{
  "experts_per_token": 1,
  "balance_bias": true,
  "beta1": 0.9,
  "beta2": 0.99
}
Below are experts of layer 4 (counted from 0) of a mixture-of-experts language model. Rows are named router (the router's row for the expert), gate (a neuron's input weights, with its number), up (a neuron's input weights, with its number), down (a neuron's output weights, with its number) and show model dimensions 448-511. Each number is 500 + 25 x the weight over its row's rms, rounded and kept within 0 to 999. Numbers have three digits each.
Before each expert's rows: a language model's description of what the expert responds to. This comes from a sample of Wikipedia text that the model never trained on.

# expert 4
What it handles: Word-ending suffixes
router:496515472474541505504480522474505509491496505482478548437494453496506513497508525461500480519510498513472504511505450505487479494501463519500515528480507543539487537455514477496496460506468480
gate0:522497525479528450495492500487501516476481501518494492499519494462533491503506539507476481499507514458456514481471510514544506496509470498503495501496488521484522495478500514505496559432535512
up0:476495524586498558497528532501498499513475515532549478500509479478507503486485500505472444505508540491518447503493474506526490504438496483503509511536517465489496495492520508495467485551505534
down0:507527498492533484526499479481469490491511558469494437491504554452506469506473506498483504466497454517474484532501467513525481528511476502521493476451498496485531499493477502513489501494525490
gate1:489497530516504484460515504523502466533545506477516506490533523518485478499502491452432521495523504477528516464470488464487516496504519516504522471501527491511493474511482513534455475501476481
up1:535483487484439501488488515491458508523539464507520509488495543501523482486472504498506486539478525479502507481539533517512501538461437545488492488515506492520526495527509444479459499496463528
down1:459492505522518506538502471525515489443536508498495456512484525534537496499458540479514511495498500529505519509499491486512526511518488482552491465497469484488497504516497470521505513487472497
gate2:524439533521475503488467475528504518524512503554479506487468468473492492481517527489506483469540527513491497507537460504497496480495506492459454523509484513489475501437493522472483456502499482
up2:490519519486513520573509542511501523512518506493478528504524482507529534501467494515503515518481485490467498536537495490495552502488414502500533472438516488505514451513473492468491510478502531
down2:452546537489489514519496511508505446488516524485459512507512487478532502537501470500525479483484491458494498524477457474511518536519514490499491477493486549536529509519502486500512475498529526
gate3:530508522551464520491482575482506472515478455499481470485503495485498507493532534504504454500482500546476572501469488523507496485484543487487494470472514489505537513486482473498490488547521503
up3:522497518496460505535472499476485464458518483470497503525528459524459473525490490491489488525460466517480507496525468481525497521544523477510477487490488495527514531517539497529491516520442481
down3:473495496469506470496480495494500477518558586498506506482474488528503488508466511510497476510489533516536540502462503514481445461503475481473520509513524509485516524494509495522535499558497468
gate4:491510503498475487483520543514490539541511485503493494492492478508489511530485467459541481504517517520481512529528511522488511493477466496517505465480488506477496475525521469462507494465507493
up4:534528487498517511514480513485532537491475527464520514471505490509500535525496482486484519445559525494565469479508515523487489470493478524477481487469509506516485483538517476470519500511469478
down4:517500515543500530458505479510430558498489501538519539510503519453522479489544455520475483484486475529518521488486522503526506501432542508518513495470460484473467497501483471512473495508504527
gate5:452482525491503509476535497461522527515532507522484535470485513505482471510546509493468489490489486509462516431461497512470511495481460482507470507525509517485511523454464446493533526498521503
up5:530486471518485513527445519493541507491499513476523509529543482510529468516482484520477512497502448470493518527495508479537470497491492514527466501515504514466516494486514499444473533537514512
down5:462505523491529515478535489559477546490463525500457529489482492484527519470500502501504484483504507529464467499478524513466492546476501468523528542485542499494518532490470495507442503528463513
gate6:516437510479498517523506519458525500509483477496499495467500466492511502466509472502470506524517489489439494513497460492498538518546532489494462473497540493447484498508496511515476490520517523
up6:532510471516477503519497515512524439488520483478507510484480494514522473486478512511468530493497496476491488473502515520502475497446508512512495513538505536523514499530519456510457442489504470
down6:488477482476511524493504491500504487520538536522541539530525495482464536508510497446529479454517456513494514525536495467450507539525472467529433549507542576528488526483526472505535479535474475
gate7:507525507488506510473528548535504558455520502566514499495469525464477499571504459435535517496544546521488512503477500499471472549479526479540484495519495514509499449500496514511518526542481483
up7:479512532492511501544513497473510497477470498514521483527504479505492539505511506551523506473515484474508479463512534523472500534520486456519544510501468521527507497482466480480484525473521528
down7:483521505519526491513490516489493486544462471500500513514491492510481533480508465480496461556509501515480532521517489497512486498505510508475508514485475490483512510522485514457490536546480484
gate8:498494485481508470554486522510571520469519512490535451510518479501492512468525486443513516423476466507515515474534456525519535451499472479502473509480468511484492531529500530501491500481490497
up8:525466498520510497515538464504508462520522452506498455489535501519479480521496442501552541476512478474506467505446527520498498491510463523531448503499470517478490488513484488467530476461498518
down8:487500462511481496507480493488488508502478488437503529488477529494502419496494522515530481465521519519506480493483517485483497509490574449507502503490517502517500468509511473486532506474457508
gate9:489533434514488534493531433489503500520470480509483481506492509532533513519506525495504481486466540477514503462524493501485488509505458520484516478505452481508475499535500461538474499510513506
up9:499536470540531521505503488521484512539488504499522489490515510484506505520488483518499473505516503505506469451507481512517505491506503480488572467530445475483451489532538492510491497490439442
down9:483446482483496466485545481516479523515497495520494497531469475502530463473498501535457489477508548469532489470476487528501476514464505477481499510491506515522470478477492558526529526484507541
gate10:505482511512501475463476481556466503538466474522479504518463494488567485518472483532500449492509489516521524524512484504488484492462510498488466533500511470535501522462520455506464499530503497
up10:485478511587470516497543489491543533509500483487558453524568544534488497461479523497498505515508518542525472500532483469502453480505478495523465510493477495539492537522536490505479530515469509
down10:491480518506527465508508467466494464495553496531477493512521470522462538515516519473557488475505442512492515534498481501507490514514506498448478523499492512534503486504496444523493478488481522
gate11:513537473538508502516481449488502523466533539486489495514492524485514487532508485494516520460531493519509527466505493514493501469473475484506502479454481513480480475483505515489526510497536515
up11:469510529504522539564505439511535485526535536492505508543494501448460495495511498485538474492474477488477520467480498494458492507505515499454487524502546504558487514509467485496514485477495491
down11:533497497532494510511501503502479489511540480517501503444511501495492495513515489481513475472516507528467527516508514493501509546541560484481550510497493486515483510523489537502513521492487494
gate12:533469489522490480541458505510459523494521510468531479451488477475502496505515512524503496475482487503454476459499494508474515518479489502511509536497455463524513476515470484482466514491496513
up12:518490501482544592504507453519481479515492531494553516499504499498495492489532544489495487540495496436462511509473529518489529487483541516472492483509493492496449508488553508499480505446506452
down12:499519497524508502492521488500497489499497493524523536537494499510477490526493518482503518457495481513529484483472561479460520487508538455514556527474505472516483458525461523515516499494531522
gate13:492465468467475496529495510439531453499517494500489497477481478510542487570544530508478521487491446495510496511489485497469485504537459518496486513527487468511482523511485455504475469516524521
up13:506487476468567525498493539538512516475473487488474500511482478514524493503485477503535505508468477486491504509534456512476472503533481484473491466479523494456507517438464548492500479459481529
down13:543507485505447470446474491510501503507523468511494514491514577490495482528504496546525533491496498539515515514544508502499513492508505482485506469535464522474505492514508485500490528514479484
gate14:484484499542511501509458507485466490486494536457503519569478474470497489486510532488529513486460487486443494481505475501448520511529547542508498540507465530538469523486508484518498529500484512
up14:523530486530459504462490547520492466455531495472528518578482491534480510557500491486519505538500491523499484463473481463488496474498452530546459509480513524498485500492461505491512488475526497
down14:548498515509489481466483479516503489487510489490492516533526489513471464471528478478472488481512459492483533460517478516474490521528488460509535518472512487528489515525495519526495534510496533
gate15:498491499532528487488490501520528516471482494525526494511477511507507534552522500507474461497488522454440447520475534490470500515523498454497513483463480513504516475533472475516481536512470534
up15:510502492537489517492553458535523514498461471515526484488524520508498476502506502488460472498482500514508460462477537497516512509506478494500487468494506478475496516507499537512474534503511532
down15:525521532515498475491494508489516514493531496534528467538461500490520498521474464487525471509496448504547479487506501450498460516514509493464531534515517510500469503518480502492529536497539485
gate16:517544497517495465533466516493531538514531495520497458518442473489504506521509488502514480498497470529555522477512519475486482492511503473498466479539463549475475508512506517460521474542487516
up16:495480525516524499480492523455497506521532528470531478517526483502532497511490571469509523465495470505509499523523538540496473472499493522507479515468477506493467477465508486527481464493496509
down16:477502510524505495509464507505490500466500471494450490510465536450510475559475484511466484524501523489481516448515511484475508425487465504533500508501531477481456487496491490465504482532493481
gate17:515474463515509489473503476456513454491471486496519502472489511434514540475501497527473506459478482464437478523523482479529510486477511539519480476469458480481485519457477475515469527534505481
up17:476484504495477524501467470511516527464474481462511521517521519463482498480475505511470510485477507515502519462465487474507480518451545490541486474516500507513473481498504540507492505500496514
down17:523512505475493437525514479521474440472501507502536523522466498501491535549484488515537557510507525532494520507479556519519508463499510513540491468500552512531506511549523518485519495495461467
gate18:528533494510522477478441510462489507483474537490540519487515493511533529493513468475490515425509510570533558491499501521534487509480542509501492527480480487493539500481487488533479542526455540
up18:523493525470502499474480468490544447487484473495503508543516478533497461509500522526430495489490465511533492529520496461520486475541515488511495456482491490461496514467508489538471499505503543
down18:481478508460488517537476517502509496483511495520462536465484515525555465505461485532522505461458492527440522519480518481542492480502517522466445481470485528519444488484484528509476485483521501
gate19:506528532487490447532517494522478518506498457503506528486523521484522486476493475504469479517523503505477494519500510498507513520513455474493529509500496517489525452482462495459461491475483518
up19:514478494518511539514495484456489475531449485491479533512511509486536512534520517536484478469544523516499512540506501474526512504489521511501532516461485494437511487486461505458486473502497482
down19:493470493478501468471498516487527456523524507512544463515508515523477517487514503505504520441526467529506478468478516474488464438497513499489497479474525463500517431457497483497540449493461462
gate20:447426514504521485502523482544545510502511441491505509544450511516474491517498502486506494504532550458516524454490515487490526510474473543482502490481508462478460525490449491495489567528505497
up20:523479506474491494509485508512522462516518464497512493553477487491533505501495469546495522519523508510531508561517480518504495482492486492458500504529482491522482512451468481447480476485504495
down20:549461486525469520515487516476513493511491518499499517543475486490492485454488498536487510547464510490522495523539494498512497519466525515490497515444509482527494484494503452496478527520503535
gate21:521541486449509495458484462538521509511483535442517508520472530508516479517514509505497536463525505505552521507513522458522514518522532483499477501473546455489510515475493492475494484545483532
up21:516440529468495498486514500495461509490512497544509515493507513531468475499469478477493472514527480490524508494435492460490537497480526479471485483497507527491497502510512488499494485481497473
down21:536522504519491479473488472507475524517508522478473512523501453476560498502499520492483530490474515482502496532504461500511485486475527502506526507483528506504511453522509518470530492537512516

# expert 0
What it handles: Taxonomy and notation fragments
router:526466428507519499488493510482531527471496479524450489489488496436527492491545487471521469533519525560465511488484491462457489512484517496520478488471503490548476453502477503523518482469549516
gate0:445534506490508536534524488513507509510524506519474539482504488525482513504516450474484490517495514504517487477492480570476525523471506501493495499488469491432487483557540479529475521456538527
up0:505496516523500478489462502487533480516498444485487524464499520484523492514519522522514503501475466498456547480519507480537503522482526489526509482538519517508456501510503497494498481498471480
down0:544540444491492465515454468463525492527467472543509542515505409546537515540539502483499472524493484480511517491457497512493555481507488504504510487533521502485485480507474541480531503536522468
gate1:497474424501502491478504477508497511497521443532494468466480492499469493489541488459493531505517489542523454516498478527475499527472513516528489472500481497438524494515525516498438548464497542
up1:520487494467532540512538505531499447456496472486488474524476505486486514493544498458558533533496494507510521531459464479480481488499458483492492503509519511457516526483507483507564481463493469
down1:517510444516496510468508524537454475550505481501501552481493516505450492507508498468484483459496480534500524513538522509522488488503488524534516509472542554469522483486481546461517545491508443
gate2:480464457507499506488486550496503498505499490506489520539475477504505523517487511542488547463471510472536510528502501516464514536494502511480505490480504484468478537505481490522449520464497508
up2:496503517518515563478506475492491488515546490494492494524459510515478520525558528505525537440473490476486519462529527496493516445491487530538522479475528535529481498502506490519469451499503508
down2:465487505477481477518476527463494490500471471488479502450525550510477507486529515508531551519461501490494475525524536454448470508503484497469462450550544505494556502524514544527496468520524508
gate3:489484480474502496542514470481536486533487530494460537523443499501522511488535509479502497541472495503471558509508479481516478481509437490568518486509495505533518516465510525509464492534469519
up3:506524493482457439545561491503488559470533479522522461527488510523529503449495457489537486489525480517529528494495504473466480518477482520511479487513479517493503514534483535479522473485504511
down3:493492464473496504430503418489492518525545531497480505493491470485508527485486520479535481485501507471512479479442487464509491549496496478500501547531483521519524491511488499487487540515474497
gate4:517490501531539510502464503499455459517521529504485525528491546491491548509533474474469468512530480465488480491513502501488489457501480525519491495470525460520514534504490522511521455452472518
up4:477521500527527523514459532495506486506563506510518517485478506515470503544500510452508479513523447482515507489495512554482474452496437541481477512483526482511517531518489540490531464487476484
down4:532503473497525513506523518524486511517526512480530520469498491437496544438490480527487466491527453517497497503498503507491485431535515522483511511501502494491478532528532532505578504469481550
gate5:494487514493525498558489500543530519480522470481505522443422475470471511503482487479483502525494505498516525500503532467493530517442523491519527454502543519474477511476474498520484470527487515
up5:523439489483487524522531527489508528529493475444494482519494508536459489501539529537495517496493503483501493518516485505496506520496452536481470495459516522465507555477521504522484471490485501
down5:482490489497477552516482506495543439522505457491457523521537508501526451518472459485509526512516479500559502518524500494524508491531499503532500488477513469522492540475472473517487490493521529
gate6:521474512486464483521496568467508533502472454511525522462488505527495541512449522489501487502491469503467506529540473508491472483493515525498509443447500513524514501490498523529518508546488524
up6:474517448506499524508546537526503460511492516517515514579489485535540521494560522500523503503503519495457522479467465467480489545502508468496506534522495510475534470508475501509513504477468480
down6:509485446540510516490504510489516569491507514576509523470510505511467552524465512498502512495468532497505517488514529514543496512485482487478541499512535531484472486516491511500519516535482501
gate7:546489524479482465497507489454490560505513507496485511532537492477543520504531495489462452503494507495488475515468510496489529514513537508494523503508499509474510509538471499466525497490500509
up7:487432475470499492460525514526506483520472505527495531517467489467484497539483481539474503461491479469555480448484514504523505506492503486527501515480527505540486522498496537496498505429522484
down7:489525467502543477483484521468480511502527523505520469483513520510491499543511475554514481465504520521478525487511473499466499472482521501494539506468465519511463536477505499520508504493513506
gate8:446466510518482444541464522472532516495538520572495484503468481493524511526493492482520484537514526484495464501520481501486524511526493499490566532496534502489509472495519422524508533488531526
up8:475511494512539512513561494527545520496515465513499529523492449476497486468480485535493519488518522545499480506436466467491494532558474491482510509509499532461496508490469537488503478525489504
down8:537504486529454526513496506495533512495573455497505522476495461534516468501525498470515475495533503478478522482542478506498489531538504494494524499515526497520485522514509511514520497488569499
gate9:503512502514443518507500503505492520495541508522530486534494499516470492463488512521513505489521477487521534498515497512475500520551538516469495505511450451470526477476534533495501521527515502
up9:520454526529449505482504453490537522516484520525482521510486481514517458505516513497490460466444463519499495483517500465527476493476519510519514455455453496448525514512508474485480517504471493
down9:510495502496447504497506533497470492486489482542501480472510513494475493537505493461509530445529497535519478494483485519509438484474459469545496509505484516488572511510525520507530526507488453
gate10:454537507508491465484503471486521461491498481540471483472507485482506493514490429506477500513520540490523463484491500520443472552515505481530486506501493509515517524481469489477484495527482549
up10:496537519486470432505504508446538507511500480475489525492524545497545476561520516490494582504477492527471526481492521495522502478477480568511497536472500473502490459476500485508478509438509497
down10:521534481508527473519523450533500533467502503495522513453479450459517489529477514519536486526534461479458538482495496484504531505491496508528519506473464509497509488514474508439511552479486491
gate11:479474519516512506520495526474514493451524481487501509472491495476442487518464493480514466508560499513473463504530478516524480506463500479485518433447533466527520475498466562510491512531489526
up11:523528477512522493537488487495501493486502550465521491504517525507510471515479477510520536473491501497467507513503533483530547546506519466509533483432506496489530483508513540478514468490479499
down11:495503527521460554485528513498469509512486492524463484493507563542475498523463515443542492505490527479504523510489489472495539487515510513517532527503533534509533553494491520492482502498517503
gate12:531498532523503540533501508504567501504516468447495520510500534469476499499530475481550513522478473512526559484518496476535573474506495465491511495513532482520515490474514498492498508522487502
up12:534558563472490491490482481494462514502513536482516472476544528495457500529488488514539490498535423485507471518553495488464488512498513462491486511515456543512507499510516496459487500521531515
down12:489520531499512506537512473518468473483458495510537525550486502468508514480481470543480503471442500536449491537495452452452462485506544491483501469493513469467463544501475539508525500523460522
gate13:485487521462522507472496578520527494507491517492472536492487502468497490545533456480571513530521503503455499524565476463497474475512491492494513483485557489495510573487525516491537470465437515
up13:456497488511509475471487506476491512530511489516508482539544523469525498519499498468469491493508539487533506484490464517471483478499518514536496550499491511483465521506508542489479532465531470
down13:482449496521472484469489521542510519530557468486490534467533496522535482489493524488534487486477533550484510465497473492507509492457477503520514518480549494478487481497499510519535525461524537
gate14:472529470538516517485502527536473538454513471520503484509527487502530526478494515513487492526506485529534488535517486462476489482526517509528563534488521487489553485470497497526527485515470539
up14:510468495456519502522478461568450474509485507526488539452499495501529538530531492534529494519476514516506484546465502506477510509481501496554520521522543499468509496481502530489460467494507485
down14:514490524499471451451520492465504537454493490443543461499484493487501512528497483468522505463536545496513517501503517497522501467483475506482495535541488513496506472477505525536523494541493480
gate15:468535501515481501518493477513545488460493478505504518540508474505483503530465490476468470490511531490534489507509487468541506476517482480537518495537468481498551499488496464496497521469488487
up15:530533500550549482502498521501507470471477486508485490533488460504508514517487505488459548510489492511480554496494488476493515489481505524537508496496553553554479504485494493524504480520534529
down15:516515535518494507545535440532471471505488478479513490491471446561509534535482467522459489487468508544526489526506509508477492458489530466467494512507464506538494497481469479508481518489503475
gate16:506493487492514529510484525500486516470467539481462506484516494473496508495508497481512455499517504499498485509500508476535515462514491507489449516455442515541560464531548486493474508512481501
up16:492523494507533495467508479492530511473528555505501498519523518512469486508454508469495512493491516475482512509496513427488526516460504470442478487524485493475516508484553543488460539476499514
down16:535512496510533520502476498505491485439561513472518474453496494522537508447509540565501508471492461550500534485483487508480464537506484489479518539485539531510514487515473488496541504467499520
gate17:519507476483461516501523508530520461444501500446517498559477512517472523516499537482479505547445471466524526491498539512557500488467469525475505483497457471513482522465498493500506507536488451
up17:513508499492515513534486509543513486501479490451520485525505532530472480550458510556509502499478481534544496518471534502497509469491526497466459476482462489468444496474469483454493471488524497
down17:544514494498526493475480547571522467508503467546530480502521504474515497495492485452533494510489478501525516524494513500487517497504492531493504499544465517504515532473499503478454518502518523
gate18:515474484512519473517484533475475508501519501508477429461539492481508548530522548485486509504500515523508521522486504501475470550478536541504478554477528500498489474503470482496508532472521488
up18:501503507521529494460521484517517459511466463481500524536509469466483475439456475526496519475511525485522489497467487481471494512522480515495500502492513531513527472490498465463498484475479482
down18:490514504507518545478499498477514512524497496489490472519539524497510512484563515518530510476504490516457523518481523482514506522523491504479490490468480513479483518473489469497563533521464496
gate19:532502484476481513499507518530458490497483469471497504466487549516508510522516489517494501498490496524512459452496502513514499460494506473545495486526493455462499518495465458463498502475477524
up19:515500475470471515461504511533464471494446475494499506464480485544521485464517484492520464494551530448482496530540539490502503495531497496512505502463503534489468513471525519462501507478482521
down19:494480491477472549515503496523529464511426499465477486542501506488520480517534516465522480457506450485501492516512520473520517508496525466512496463488488491522485519460504492478482505485515485
gate20:525475539492491493525512510487531481527462489545538476458519483505510532513491481476526496535525491522532484516556471518505509463455489477476461510499513514507505503530497497491521517509512555
up20:490455538508458495559535500515510477487491499481531515536481505481441518519527476505491484479454463500499490542496468522469486508495542515500470509470507522455508514518500507489492482487465515
down20:474498537475520517530532464459528496507457505475555558537491506498527507461512504428506478535511459472482487508505449504505515471487486495522511497526506503429507514529537470516487428489497512
gate21:513450481535485503504475504536489466515488516513512460529489513494493496496479501523508503521478489497514454471489501490523486510526504517497452469454510539498470505523501523504470464482516487
up21:490475535504516500544463495540458505466496521505493507532496471472512486475498490504469474487489490500477466509465526501556517505533512499518498456541470522498519487519493500501525440473509539
down21:474511520531501503525507517525483467497478481498523520500516496530498464498491514508511479511538539501520511511488504436517486502495537514517485524462533495483511510468499546537487458498508482

# expert 6
What it handles: Articles and function words
router:448504494459520512469470506488539507482502496488455526482455491463514494523511477469502475492460489495487470471474519498482524462481510516523499530493513450507499542502534502466495515489458509
gate0:516493447454517476497521479548478458481532470476529521505462474532472481461495477465511496497529546494487504490500513515488489522460503505489511502531499523509480500510490484482535499446505510
up0:487500512503479508521495487451506541492478513455513508495494539512489510454507501536483474528486489508492486537558514484526497493519504514519517557501520443495453520506553520523454536483475521
down0:525526472529505480466502543506481530503506530541505502514501508512520448459510512462588467563498476554447514515495521517496487494479511517484507502500538515509532467513515497501520490447498458
gate1:499485510541515497528541510483504522518495538533475480520469496470468569539496471513493513464491499517532510499466508464496566474510539498526519544476495463505494528507477530480494481546510513
up1:478471498501506507511475483495462518510527488484483517485482521508521503538466462530540487467472510534504499478459486514442539491498494494495501542486511512519474537536526497496526488494517489
down1:480519527469500452492466555450509501554532524501523465510508482526528520535513516510559514483505497487482505473485521505500529476518499513481517495488558483515488505507480485505526460513465513
gate2:471477522505522550487457476499497544535497509459486499538454513487494507459500507527517488500493466485537502441472504523526485499498536499471527474517503472493485497499509489529484526487503512
up2:504520545524510514496493509508533522471475518503552471522466486506457516472482477480514520467474470485505497472536514495495493483491520522514495499542454518520481467527486475484487501471479473
down2:500522482500481520480478529505500494497503487496491556566530504508473527506482475550527518492504498493487501457499483450546465465463517508464470449460550498546498530486483529504472487504462487
gate3:497474488508501525468559523520478485478532499484488555488510481496491525505534476486475475448520521470504487482512477484473549493466507485492485549491507519517462487483465487472529540530494514
up3:464468521467483516429510481535523518528510537518509476528494494554505475508490497474485503457485506542514464529484517491484494508445477524510485474518459480521494503496513478461539482517523480
down3:501535507529504498535489513502521484492472489525501526519477515494466507508504506540513517487461503471514527472547488483500513514504524491485538521443549527509541501474524484520469517478536490
gate4:491495482527497484506495503533532516453537506485522522505469505497569514507529500489471541475494524500480473537499483482532486540500505475533497497508515546495520469522494495461477501504456492
up4:519473504506456472491478500534513496481547489519528469486544537508501442440503494459530525487501519548513489497512449484502467506488476511526458488495507556522495522497468497486529524514504520
down4:497517461548467477518516546512469482472502452442515501516487492476489506502470516506535510547479504534504494484502539475479543523474509491548468493509476523513516516495508465520514507535521517
gate5:494509477494471502469467498496490499479516498469541530501480480489535461493474488506479516545539495491524468511519490461472494533445495503520509507499486502534557463486512491478486514477508511
up5:496469471497490494471468486486536489484499497516496493559487516468499504481465484495475507488491469486501514511545517519535490471484506532478525497518514513480469471523458479476514493542524426
down5:495506518510482522479474480498533464474518499534466503489513516528496492509491495511491480524507508473479490470465523518498459502503504465521503533436539496499515526493466521497471511534489449
gate6:524514526498518557505450519472543522532470529463476536504460494476521502470542533466552522501491470500483493492489502502505526484499459512500475463507489492513485479498530505541503515522499509
up6:511481491490531494467484497510491498499511524493485486473515491462517483522517463506537487495520495502508490508456497494525515514541500451499499447535498513500477443524471493487526497525486553
down6:474499478475477519490500479483508507537513449483470482501502519468457507502506511512511532502503501506486519478527533494508522506473510458492486528502460506528517479469458522490508532494511515
gate7:463532480498505548510454490486499520501498476527536482487497495522485494504510549498522460513476481449499469511526502514530484540496474485546528555505458518515492472467498464458501510468509486
up7:488569466484527501501480535479546486506512493514499508468543512508526516538524502471535495512495491462503494498514510509500497461531484488512527519492572508502447535491499486510491479561421511
down7:516524525468506481480488501490550528499507500519450552465484525527491481502526496510500477518529483504475483480489505498521509467495485498493438515491490520493515461489535457526467472512505501
gate8:482500531551533516516478538512506538457488503486448515468467502489478502538452489498474477491509456522506449453504515483503502463467494514460478462489517540522527543493515521482502546524492467
up8:548486476508507504530494496492501534474497487543491478494492484518505533500524528463533529504469474526523482519467483485498546508501518528515477518481482498520490518516533551457460487483489481
down8:518454449507497467524525489503513523474495500483460497497503517499513450474518484493476478490521531478481481501512503514497480506496520500516510455516507514483496510528503527523509504478534472
gate9:517457462504511488508502498489486496530503528519485501559482518458502499544480525517490509474490548482490504506489502483477481502463481541514530538475512493558448499466480451508460508523500506
up9:492456516513473514495497477507504454498498547470496513469517472490498510476476492475500494492497522457490493479521499496488494507523506481476474503493461521479500497493489522508494520525480493
down9:514478481502536522498475516505486509503490550509502484520519450463515485507497469506493490515466524488475474493426523507525488480458490500489484509465468479465520549491536496488474532504494506
gate10:483489480487483471525521513509519469515530506527512494551505496479535547519530487522491508466521538514491507516466481520492473467550525481507500518520474500498492505549506503542465501559536544
up10:528499494479548497521477471584476503520526537473527487520560512542488524531497505521478506521491530478497496490497513494472492518485492505525473464508518582503563521484526529528502502500530461
down10:493455516481445515530461471501487504535432533501533473513515517505509513464492482552515482545509517556481477525521504483495552487469501515491494513492477486476513515508512491492478467483462517
gate11:499476481475509523484497532530487449490515515470481541500521467498459523475509499510509478508518519517502485477508513529486553530472500501483537490508514506495486504447510511476481496515505488
up11:517484545522506507481500455505484512546498492514515468523464518481468548509512491493522496498470501467486521520493508515553456505500550468513485519485503488495494495546488510476493464470480484
down11:509502540488469478485483485524536502472469451540471508522497516472485512495466508495522502485497500499481444510482518495513488449528552526462484490513450541533527486464502526520493499493521480
gate12:495490498510499498541531537475506541491477488503478524461517499536516498513503530521544533506556536484475530503508526511545540446494473491543520509505492499522500487513468512508558491529516470
up12:513510520505490497482511469499505502529506490508525490489542496565495506490489499495481521513462469474484475510478512538517482542546497506525536484493486511469503515487517508492479508489521530
down12:506528496527511531520510517508490530526511502514502500520505490484498448480498496505520529507495507457472547546463473489509544514492500471507524461497487428488513506510484515506468525504464499
gate13:492499522502463508508542508521484486548470472507515528544499457493489521489473512489492521471533524460507541490536496495457534500492509461547538523498504501477514488478515512546461475502499511
up13:498485485519480522490522506514533495485547503476478509523532478470510559504513482494487490495491480513510514511473491498518500502499523538482482491485485510494535516479480514477446497466542513
down13:508484488578510558531466529527501491464500517527482519557475518489522498495522480527531475489546443538522508501563465474485471509471530498518519513485456506469477516498527463467459497525473511
gate14:490516531467456482517515508469487486521497516514546483529474505503485563490479524514471494508542533499473487534474523527537551548507455491505493519508490480490504474500515460465489513514503462
up14:500476512508496529539480488560504523469496496453557491497478471524533480555480535554506521516512490522493505477510503484496488535467497499511491515516510511493515456494470550462486489537481546
down14:536478472545469518504496502512469509552460559487482524516476480517469475513469502535501517502513506531471504495466501478505496478517485536450504504489482494492475514488513509478456548514481508
gate15:464474511529467508535520488494487468515493511500492508482489514487528536540538523497488460502515539500506494496485488482504498469533551467545510508489485467498534486471525490528482492488563519
up15:463522492468475496454494485479493466517521520492491474554526487490491538470465491472481482499530531528501484515514459500539511463504458509504476498527497506514493469528461500475523486519502469
down15:471502481511520494490543504502477500477515526490476497488508520514496483504472488501495486499503520459524504532536549556531474563487479545473518516493505498510484523525504531522479527522497528
gate16:480508520504509485493465477479476505505509471528491474488481509499492511533495496494510486518511541524515479507460492533485489505520496520487513540512498504556510508516504482534509508485492506
up16:506554557499468478512549508507466530485476504503515491500526541527522528479488472538481446521464491516462508506481509487473535529522491532502513531509488502513490485520485481501502526524492471
down16:468568490552493545525469494523545494463486500500528489552511474539493496424506500530526492541521500463500469485514491490493484524480466507509503485499530513495524523523485488502503476515455494
gate17:491510498517516484530517500548472512457525481530480485462515536487520536535496517461458515475487468451514524510488472457469502490494471469518514517488524524488484492500549510512490504502505516
up17:478490491501492515524530490487499491523496497524532498525553481531500505500525538480452544518497491502505496534514499518431486546467529505482445519499498500526471541527522496473553485492513528
down17:490468495456502517539503488487463500446430468543501483506494523502485470506483521461487493530534499509479499514512490528564515494515467497495501514485476477472521470506478466500491488524495513
gate18:502454510492434519467537516496498473511462494492501518479486505459467489491511493519462472503500449543525539465535511487485536535527489470477475497528512533513501480504516483499566528539506514
up18:504502518471497482482474506549502464495523509477482508502469527496487467472529468514513496428499469502486519456488488481483489539507457488459509502474504504518509515526457522497532453518531522
down18:504476540476509504508491546512511527485535482523532531466537461491527468476526437520479507495477448493438497510524502531519544540510507488477497524509495521436530495479538485529499520452467493
gate19:495504491487494491537528529475522472503498494561459458521508461538493505491512518505504505556450477499505498543483481494536447466460460559530441474485474493488504544473482512452493490513514533
up19:496456521505493514505552472509519474492475500506489476513527542518492485461516503501512507521472470503530508507488506511512512495478524572497499482490535497517483530514477495510473502516494550
down19:568485511506492515513523521502525484498472526531539518516514510515499484511491509533505541491545506528496529511514480522502518426539535484498520478502483485491495471502503493481471488468494501
gate20:533508497526527520504508470500452466495495499494491484542537482495507537534529488504541458523507484496502499486498479448475507483502488498519543465543488524502568494506505518491505509490465526
up20:492508484490501501497473503487529497481496452483563518502494479476479502534502480512480479485507516478512482490488504508501512527501489524535495476493507467502491508512491515529515479496496524
down20:509519452530516501508505546511459460496492504534547505447502516488498490455527509499504480467508493496521502473505497510508457516505488461490479488521532510473519530482489479492472498505500519
gate21:475499541494502448482508560466490473478454485517468496487466488526469513520473523502511493494498507531482497468504504521495502499461445494501465469499455508488518505484473502489526487503463479
up21:513514529498439517526513490470470520512470478462475519494477478548511525514516487488534484499575537474490456526565470483503467461522511517505502503485471467489491473477452491524510503504495521
down21:502495516511499489502498492511492506483491507533514466545486498516453478511532501418483529546525495447500493487525515509529479490549508503477480448525484519489501488465566451557521522498503519